Weights of a small mixture-of-experts language model, trained from scratch on English Wikipedia.
Size: 12 layers, vocabulary 1024, 28.5M parameters.
Experts: 32 experts in each of 11 layers, 160 SwiGLU neurons an expert, 1 pick a token, a softmax router.
Training: a variant of SOAP for the experts, 411M tokens, 6267 steps.
Below are experts of layer 6 (counted from 0) of a mixture-of-experts language model. Rows are named router (the router's row for the expert) and show model dimensions 0-159. Each number is 500 + 50 x the weight over its row's rms, rounded and kept within 0 to 999. Numbers have three digits each.
After each expert's rows: "comes before" lists some tokens at least twice as common just after its tokens as in all text. This comes from a sample of Wikipedia text that the model never trained on. Tokens count by the router's weight.

# expert 6
router:505465441449479555407502543535485515465482484444402470527519561494491474527440491485491491437524411475498480528535509503604486499444492497542516500536515503525532447534545525420499485587560652501468470588561472565406514523561443489535521507461522399499551486500449534413386533365488455464460488572533505580423488494444543538507504491493460595493543441456472519472491533576519420455557461459423587480401530444522512509564499533528513537403438583416488490566460572604548583433512464
comes before: "s", " of", ",", " in", " to", " and"

# expert 8
router:449411550495457490510450567457545465523514534548437496502525502410532521463522438541444427493471462489449445430538466461432453472475464495444538529411474480513477520519503494456530529499606574463566516437451444487455420437445475564485549489435542415464460518597480508417495515434486413516448525568522562516453551496508564442467515474536591548524561481506603484546423559539547522508539431436453522405546512410516395439575476529383505449370498560473500534583494520482553547617521478
comes before: "er", "ed", "s", "ever", "ing", "ern"

# expert 30
router:594515425435452444588569533572535527578448556576540508447481480487453581492567497538456550478554399485460492520488482494460496404492492453483529527484553457596526478464507411533511467505499539576500525395494492503485537513443547561525522530412399459451577515538522441492459511541455522479449420616486475490407480467490422490467454421504528576478463479522582477431540542524571577532553520519487488492536476484487477447573560491560410546445396531415560565521510568620501476439428435
comes before: "al", "ation", "s", "ical", "ary", "ic"

# expert 1
router:493569444407503568515487518516516536426536549442515505410516461565348475501549474525389534532601490459500531590501502492583450471521490497517459551578521541538539477487469487520474490493586485489554531447402488552483515545505447434543488472571558512446504440570417520516531470452430543412564446532529518532496450437505576588534602496577497538518469441434435557392480527499477475503507487501573532528413459528547522595530555535549519502604518397470483570456578502525536489623527476
comes before: "ed", "e", "on", "od", "c", "m"

# expert 2
router:498556563490495383502505420546514455529444446573527536516443488540420523432381564431541526491469522482530482499519562451457527544521543539499535488468481545473433487391545540541540466514569599484407431524606491437359508533479509513520441509461394454464507525491502539526494505510511479442554521372495540527523541613513473377484532418542473452457550512502498532507580536465494487481538531518446490567515490525507564565518417508506490400558534507525510563512553555402549463389558593
comes before: "–", "200", "4", ".", "3", "6"

# expert 23
router:435512484559449476472531438503464485359558521484456525608458517506547430557411466519485554442511439429477472572422478477539510457564554498459510493546489539513459543520416496542471532547457533566453441521556484527448476499527488545379463478488453528463487483366481438569482545544505562446494560526542500569541448502532537453408531544551476508383563529491374532446559371525546494525484409450411483497532492493391546447490558537480496521448485446502475414515592484468484476592559523
comes before: " s", " f", " m", " p", " c", " b"

# expert 13
router:427397523496523538545565526509571342545470503550449423516470502505527563492524446441498568426454551490452543514525589497498516455525545479484441504465598430459479475449608399532558485558501449489497567517480421516490505518527550550526553519546480454575556505550499466459529549530404540485488539427548474449438496453524455507442449462534448563482498537461584505585529501548510568481447406560442500427573475521505473455369514473615405487541390461446495561495498531540508553496418537
comes before: "e", "es", "her", "al", "t", "y"

# expert 28
router:534445512558419503521484472455494586433557492480580559572475514420513619441449547460530529563548471468497475456502544451454514587408552497477558423537541542401533479448461437551515529489506538547569538444533501519565444554504525524529482547550384533399483505473624536429513504557521521524463444413544472586481475632503485483513509508491503434554535465565515535518511482369532471504492435549594485540502551446550499501505461504501480395372559495501455417531535515428453465504572524
comes before: "0", "5", "6", "9", "8", "2"

# expert 29
router:601519447486580406536517468521521475513433400545424493539484419461431512467593483397518518526530493518595529504523453534444432485542508563554519500528507491504454492536535558549534568453499443439393436647524505557544558466548507475442495541406529485455522477540511423576518513555544481543505491544530388477521542495524484461532474579565568526559486533450548426540573565519489579480394452466509469521558517424536559534445516520484582507547549477609493552513417454429540497486437422
comes before: " The", " He", " In", " It", "5", "0"

# expert 27
router:446525529460601576466498510498472516571522438482484484554542522564507500463509553541517465512434512514556427499443547506585486438495512605408527535540496429464487409575561542476536531422506486510490477463530504532424558476478502499540550508488535587530498534462507559438487473554482425528447550536489526399624474436503500578584506521513537536483510514558452559459429492472461470450603533523397568516384479392530480493440464498446507536435416513478494499447376428479557566524385381
comes before: "s", "a", "ing", "ed", "y", "ar"

# expert 25
router:500549553495489386506497426554516476521439450556534530499443487544420508438383574436538541494473514476530488500520573457462511543523551552494527476471496542472448477379542546532533450520566601467398422529592503435339502515479500516512443518478397437490505519490504540533488493501520486431555515367492530541542533619519482378479515437529472451466554501498520525518581534471511486486553537518456484571511503533517557552522423532508511402561527518511528548517547555398544483393564602
comes before: " ", ".", " |", "–", ",", ";"

# expert 11
router:499498496537460550416506573473358422484488448529487527555482457547454419589472487523504478448477470489531461539491435500481461376520527521596511479416480484501421486510458553510490550585491470544483441612409502490555541538442577493410426538512444462535576464473547570434519503506498485612570476565529419446499477487496503459542496478502514460529494448460429571575448515554532472640496515416487462462470510482553517487477458510550403563538576566556487447507498566469416386496543569
comes before: "|", ":", "==", "-", "===", "="

# expert 18
router:512549552476538370504503429548501454515455434549524532506431479560418498433364565426536520485484512473532497479524566456449518534524542555494526480471507534482441491383549532536538465524573590471392424527586506440333502525473507514517434506498396434468503532484506522535502503518519469450561512365496524528515550605519481353487512452528473449473553512499510524520574526461511489499538529538437493554517500538517540554506429525508480409534532511524530549519546544392536477398557593
comes before: " ", " the", " a", "-", " S", " M"